{
  "d_expert": 96,
  "routed_scale": 5.66,
  "norm": "rmsnorm",
  "batch_tokens": 32768,
  "dataset": "wikipedia_en"
}
Below are experts of layer 9 (counted from 0) of a mixture-of-experts language model. Rows are named router (the router's row for the expert), gate (a neuron's input weights, with its number), up (a neuron's input weights, with its number) and show model dimensions 0-111. Each number is 500 + 40 x the weight over its row's rms, rounded and kept within 0 to 999. Numbers have three digits each.
After each expert's rows: a language model's description of what the expert responds to. This comes from a sample of Wikipedia text that the model never trained on.

# expert 9
router:457464519495422457428442551549488614471548470511553593488522526482522536485503510536483473519535581476526509531450536481490499523445450487568486518556468452562489466515499487475496463457522521468466447508547473485459464485542539492527517518503493524560436493533445474565479489471536529566420518536525464533520491537476527517463532532454
gate2:415565504536470501481435498430538521428521445478459562475486473541482460508561476504528523508557465493480481477527524450470438540415535507483486529522506425581473519487507537502448429514462541474599520453464446535510486498515498556614476399466458485490500481489522500532507548477555445516465494603476559532539443540502564549544560458495
up2:621452446513555461497538542507487462545415551486576506518541517422430472511470551487465533498533587514487476440514485519530536472565568466516500475454528539474557501494463444560513528484495511512483472565475587526520495471509513472416479522457510555525518522550483426495458509524468512476534501451482480446475531495455538493489467545525
gate3:552534511464462528437553516494474486531541452548522538551391511516555550574429443565471519526536522506486506532496467500533569489466437494505531415541433480461453504544490515504522480526544560499466523499461519482496439512478430487534420518521536511476466487485417465584585507446507429592487532555510502530541501485446550515505469522516
up3:500559592450476484457496553519474551444512520535534536568398502454527519569504510550490498497570520479488425490490464476547537497471481481459517390553387472468454471527494503535546476534541525506473480512463483500460472500512468485500476520513537571508444521499428466584557505461487527550521532578468454569490484539458491550451407541546
gate4:493532524542505475413554505501511525507483535511482525535561569486428534460563490526543484523505516486586514454465463478546481501451444553474488475483488469463519540521522548465522458553535553544478458502466531445493492505438487457499452515525510495553467487542504541484531521437495578585515545531473490499510539584540464566529480480620
up4:506510472527512440507564469508474457537514573484493458521436490490456437459535529455450493532545497445441563528552542479485592523485517491499453476578510521481531452509483600559538618515521462498476512538463507545519495527437468450569590472575466459447547501494499488533523480554472462516491508433489490545499528482447564452432447506493
gate5:571478524470445484500488514526472499520519584486491495481492535508500532540531515497468566461504551484484554565442434465436525506507504409566462497536503455547445470514475477521481462467470475510502453493476506476490452558457530541524404560534463477571470510535447486540448491489499523495416522518507463557443402505472465547479478437500
up5:420490463552548539432515443466596489497553482600539592479496459574478527418498488482531574489450536532531562378493466482516460528449461455471516539541534505485556484510570473539497545480569546521542573517539470525502496517484480493497553370441482571488486518509541478522509522511518498518514421532513476533480488403526569481484555497488
Romance-language word pieces. Word pieces inside French, Spanish, Italian or German names and phrases, e.g. supé-rie-ure, la, du, -ión, -ère, Oberbür-g-ermeister.

# expert 31
router:520491458394503472422484484479534477503461562582528470541506519468538504508529514487656477407502477490523472552499475422474482472538498480566444475577471482480544549553407503535492471528451440511514430581537544525523485471516477481576519505476455497513509460492458466458496510511474484503564528497440528604495526506509521464530490509451
gate0:523494504483568498526460450465473485516531464524572420504485454515472487478478562499484522468464480595497437467459530488459508497483495487568443434473518548463505517503423500458448569513451532502477509559486498497526527536495444511489456459583432516563480478471503412543575448489536534553515474493446568533460494499521547468450548470491
up0:493455535532492495444522428486470518535533488487473501474521468462497484559496532488528512553491449492542482487523509509468517488560581520422505424483490425521494540533496492508517495439512543547515541512472488472450451492507521535418455419368557595469485478499462559478589434520528475495497495428529526512450528500476495568496499505542
gate1:547525589557449532473480537435428540485472529508521535496472472504527472514580507556519532499488541476489439507604469494507495491522456528475518470615555503534571527409516502446442491521489498453566545516496507536487565479486492525498459495511541499506485413574554546453484503494493517569573574485519429391571479478489560522516476475473
up1:534488454524490439507512473512515462504568527504453485488518568431575492488438534523475437477518499531528481467406501482490548496467577535514497540478426542476446434497533488513477472474541478464432454494542475444498410511552433542561524466491457524520516535436453489448506398482522533446510466549510546583530488556474511481542561456556
gate2:519481504483510420473497423447484493500519520523490478468491507457501477344440582503483424509471447484543467513554483568535556494505509509510467494480524510547487509527511490443503547474536508483453476495521521500527495489585537476464510522460521463502512506475434441519505482486484437507509508498482565483467517529601515494488525515536
up2:455499438504526520513518500505577515495461437515522483494517486560482452628541478502477501479527508535432491497457550464500460456441551524437489448489427550448508431506532518485529544533491516543519500517536517536481534543472470564513451485509500531521523516536557540469477501504513608421439513468479547541484497461385443542485521537493
gate3:458529524522505541443476529509556484505585487475443516572459518487478501489405542467480466480452479484546512461479400455524514469562506474502559512525487476502460552528493508482482444463465461556549505504471524491458479501574470465532519506402468514505492569442509536504518473498525516509559488453514468488561573495528568487562500533537
up3:573504480460477483632550436527483494491477468527487524504503522510560526543489434622486517499498486498476520537531536476459526473435510516494502496505499481476472553589406506511544523471539503417562502505518529482533489490472483550511470469548439618509493502516541485538495561517475448507526467489489531515502513454479612527468419506563
Quantity and role nouns. Nouns after "the" or "a" that head an "of" phrase, such as population density, member of, end of, age of, rank.

# expert 13
router:420447513441574525452441518517477508466520520535489515471462536454507467522529502472459496457445518448543423487522440495525484517463468490493504435491443539503548489433516539494454507520450537523490545582499578438465476462458515538528519515451465548548497514513579492450565476497479485399467493500548592482455482474520517485488505473519
gate0:563428441497604405466478464495506541497443511510432507470509469513562568500487509447470521509451527477451510525457505480434516448486548495488598554523548450461503491561464487498519554604536472500491514547483563439484568549491495496553523522471480498533507420521475554541467555451440495472522580519511517487465494460497501447499455494440
up0:579461449504598442457487501467455516478482444513416485453465443488549497506482497483552521538489518510454496503438506496520473475514508542460543595488517439454530493580495551529519474560500488474473528521484543503488556510484496506530481534476433532513496426560439545573465503464463536491525510549545532537465444467497518430498468445450
gate1:504524465468538458463448464516497514531485553549446468499524516558534529452510562513478512472466600501447526400485514513453443441508518473390422546491510560536468526432460494548571495473435522528483508497538577450498471469467472491491531552511579574533517449504551458493500532514457493512467463512529534391562527471583534489527504511513
up1:493513552531451540475557489485471445464502448477605434497510454469475499413496457477552475468504405501573551593547541512486527536509504472493555399552537439435534454512586483421474567519502543454534482509539464526583513507445478502523500425497446481480473543467489550479465478470593520544442518546490473547526478505476462496478506454467
gate2:507528593461442609595492458508412503537485521491517528474448457499589572581497483478530471512456474490527502585513523516493440497523514476494540467427493478540480527478476500502575416547436535527419549557489506505503508519574480479490481476556486468519531392531537458532494476536450431412428608457477549467437486561574485496470507498521
up2:486533498535519485494513507514474491506534419488540458527479509511502469537483453495486512480482417551557469469508522542503480485507464462446522428419544531514508429481489502537555447538468519554518463515491543475479568532531437519488505442530435490416507487510483539545528499503478504512577628492492431491517565501521442466480518484477
gate3:492506518517489572494583501504502522404507534501434514482514502476507476564473511452517547544533491465504493524543465482529470553534431510525520451521500519467448527438504500476467456521508602522524551512454546469475482519514517427505498480537498567595385537543491505470474462450463522487520543491595480502470490473471461567462465486488
up3:418516494413588524565408500511513492557457508544513432468534525523503529544453512537573473447415555559530550482544510425502509482428585526549441578419446459429509499493559445531468494508467408463526536522487525481498452476482524471509506536443577468446511464516511523530501550543543469495509444574487558494522484441480527445544494548479
Section heading words. First word of a section heading after == or a line break, such as History, Career, Episodes, Results, Personal, See also.

# expert 30
router:519510547470489486464503564587459522539491483437509501612512520495501526515504511519554481515467515468411453508552451450474464509475468484587487493506442475521554492508536496488501498492415504493463469496532507470441422451527493469584401500451517456527494504508567532472515476484472494560454499535575472519543470491435459546415550465522
gate0:541408482498480491500511505461495462525544482488535500544527495517473486589527511475572509500524476436456536557469526437495495544533456476482435475500490537486535503596517549508504503536449512529472473577616476480563446481455490488504487532470528576490415480432527457489499534429466470551482491544495483515523489489505504590569561504501
up0:472581506561529383500490467539547535478532528509502486448508509504568404444503527510395459439538567501474418420526467473520479498453548550477505530451531492464485537460490458476447506460517519495493483412407499523463528456521467555495543418528511475537544516519491464533491407554431473481557486441517529478459446495527537476486501485425
gate1:453524476507470496442437531524545468530510561491460469443444503498517453516452516523543497453503577494525548541483572504481478492452501449448461498532498554504536488546492508485436559502408510529578486483501563564418509540500560513503467510500498431490536538412511436469535486441431492513508530474507474466545412506390541503463580513498
up1:483526512460531513546461595539465389553540539520437397468562544492500519608498573556510498428496549496522529548446512468493483494512580412423478486493506501483496432554475481544439513491472462504519509500506576475500482540426486520428516486513518498455544471451530453591539526516499470539513505482499459485499493545500505466438538580491
gate2:503514471448534563493492509447487556561557467460453519513462471477561491427492491507507500451498500513474444549469452546543477457481502540484443488469465490449553434548536500482450482485466478478515545415633546554425485451508458520510471554434515547496586515513513449522543581549368465518511453482520406465488475467497486554519473502496
up2:450462523511502553491468453460442459424459511511517511424597541535395498491562554566476450512454511495558459494470503518449506453513437472547516535514464526485491449569549450539562524501473531436502474589489521502518518442576461509453506485526497488554487480483415539482477471437522481512535541496560542548423495525518464493525545520489
gate3:483491524542478438490531499506514471475507431558531430516415447593456499491536469517517487510492404474551533477528453490540440515502422500478456441520541492502535507474493573400465532439495513506493468467432456432549524541483500505563539532536451515570523503464480494513508512470487468486480510492530447526453502534524572471441514531526
up3:501491475551492443516486514521525456483500543462485465569418379530390504533574492483508569554481481541500484526518457529510501469546451550496425569522587537525496500521495478448504546468515551446510541521553550461531536587488501484539520574519468450578496510528466509508532543491489443494463491578468569428453488522487545531453484522574
Foreign name fragments. Middle pieces of non-English personal and place names, often accented letters, such as R-í-os, V-é-lez, P-á-tek, Vav-assori.

# expert 37
router:396544475467496488456501585530518570547499512500593491576523582458506505511443480515496535549439480536492497487511498496520438459533495441469527448483545487529514563495523563477451540514460521484508510487558489419497570416504462477488534491442564402569499444541462453421517506525496506497479544470532496486464506560455496514489495492512
gate2:542542488533574466445520512511593503473536546510505538579541478496534484513556404548511518499522519515461491409522530521482549438518399518483391519425525510527521496569441451508558539545493522459508448507541455501493484487536471528532469493537524514543502469487511479436521470518502470463494583439505502497432513533483459493479497515499
up2:498447471512494504506513514475479495390488464486439480471472480506546559525509522438475456433534445526564503574519425416590461562526612563516546474515543462500498459454560553520487505516542456535571525476449508497541488449475550557467485481444453471485528491489504523513511521455507539493569507541562470533536538543466453502547485469511
gate3:534527447560505509535515448500535532563489581513462502492577498510499549514494489455543513514412531473508535442472507457498489441459454480533438615485524585531497491440515531510531533492461515522549528511526504448539488468458444458559445555480585530514463514470438588504477500474466482536487522519494505518445578546512531516523444512529
up3:421470496456487551504418529456431462469587420471518507450505449537523524529528512447448478465567534561553432565536532515528580531523548540462598455532466462516502497487549467449485513522479481508518487463502475557486442482498591480466502440500479408445483496509599502545499511487579535485534520521513545491542455485519510496490513508479
gate4:487507549554473565451573512459500494542553514464497378521566528488504423450472500520495528451471516535451463547439591481522416549595490515425482490519553476537500566559535479494400490510529474486483563550470528501468498464499549521493569498501467503580460540492537497476512530455480500432491452516563544523507545506508531562500515512552
up4:507502458454502433547501430462502444446479499533490514453507473521405551461519522511429485513510526491563518402537485568541504465461497604540534530475504504460536468460464427518533526452485544527531468498475438508504550463413526452478422467511497515426452537494517471511449535493528587551528503500474485453529404473449491452510462460533
gate5:499565547458521532535483520545516457440492568478503512515493473511565446489563482563467450447462467490469504427504493574539447480489539478577452472560503515546452500487489516439494548534470554453517533492531480470464449480444495439503521490468517533530523500555490509522529526522615553512488516544425462457525494525437421485493575490517
up5:502478486525501461532458564403443521544533510500494515456530510503551509470525561487554458504448441513429509457481509536478549506524520455554462396501481448474529412476479493522466474508500523472516556449457428518438543442501459482441498474469582545473494442502557495467559523499476576499463491433434525504460513512498473520481561519462
Mid-word English fragments. Short letter pieces in the middle of English or Latin words, such as quar-antine, spir-aling, pl-enum, contrad-ict, sn-ipers.

# expert 47
router:537571476580542471409547457559544496475504441493385501518496561506545502493496498556472467509469468544484489499503545459561522459462455508497477514581493527556454519466424505473452490528540527453511502474472533509526515500532560496480383456504435549431441457495556483573465464510542486480472567458438518466514476513414482474530557560471
gate0:466507537517498535508516492493454521571529498550535546494517577491562492476482497502450506501497524512470494546492596441516484458548527522468448451484451453438505519510541523531511533504454491465522570569472541572516538547498525514486462516515479456563532482472477487427490576502533463482490497460448466515469523527473518499534562510428
up0:555451477486495450498463451468497504443470512461514464506511489489449497545462522523510517540423481459480451448483386574480509508468495475531545507548563565548469544467450473472492434452515503574487445461486444458460549450527455509514530483479548539451436507559529473576558504480460520481556496515458477526499495513506492500477495503576
gate1:495500540543511527458513462529555477543526432526431538488564435587478494474462481459438548506476492458486483464557468513520481549509477543492522546460509574484558474459403446510573471522506480489494497485523559450497426487548567511532476462512501489562487480581503486431514468497485484538493532475470505519450512525429462479481525503465
up1:441514508486479552479550476487502461567569460537465511550526491514424508504480453488403492497506506437467490481554520468439474523499516481464470509458479550525531553524461485526514509438483527468448528534513442463496404547549569481516470525519449502559517482520437443403506484483428516524483505516491523441490542475430427478445522478453
gate2:513521510491568495457425547513539621439515479536512509457491566530531552457498452541494555507503515482470592530517449502472504536517512503521498531581447476473464599513417487499517575517580461539496422447490484503551524493410477513487484495488493508509482510581514468521466549496498502508507502551549463504518408459491532525456485560463
up2:515471459509519467522512570443580499472565513487503383531526566508555522542514582459508504552514480517487467543473551484468455417496539531507516524516487539526487548520539484517545525494485522554531507522517486495460519506471570521516505486481536413559400514502507529481529456504483456497507559486507525475477450492456476470571462430488
gate3:489543520490546497474485432511464513505510560601496520490508445476509506471533521424474484484497462470543500485422457459512513513472480458503412509523574602508535508464497485529534448490438486504492514510516488500525452429480585441540462544468442479516450453457504435529493528504476429561511472522521498521476558560478528554464462432527
up3:510493441437575428437466517500519483529527495558423506509546547507540514527491470546577529493436478572511468469418518464464481503548577423507529596462527586553427502486515532482492446460537431430539486516504537496512494508511484518417434515533494530553577456506480485541473484473493481518481484488505435516449535433515542531447601524499
Verbs, negation and objects. Words after auxiliaries or verbs in narrative prose: not after decided, object pronouns him and them, and verbs like considered, refused, believed.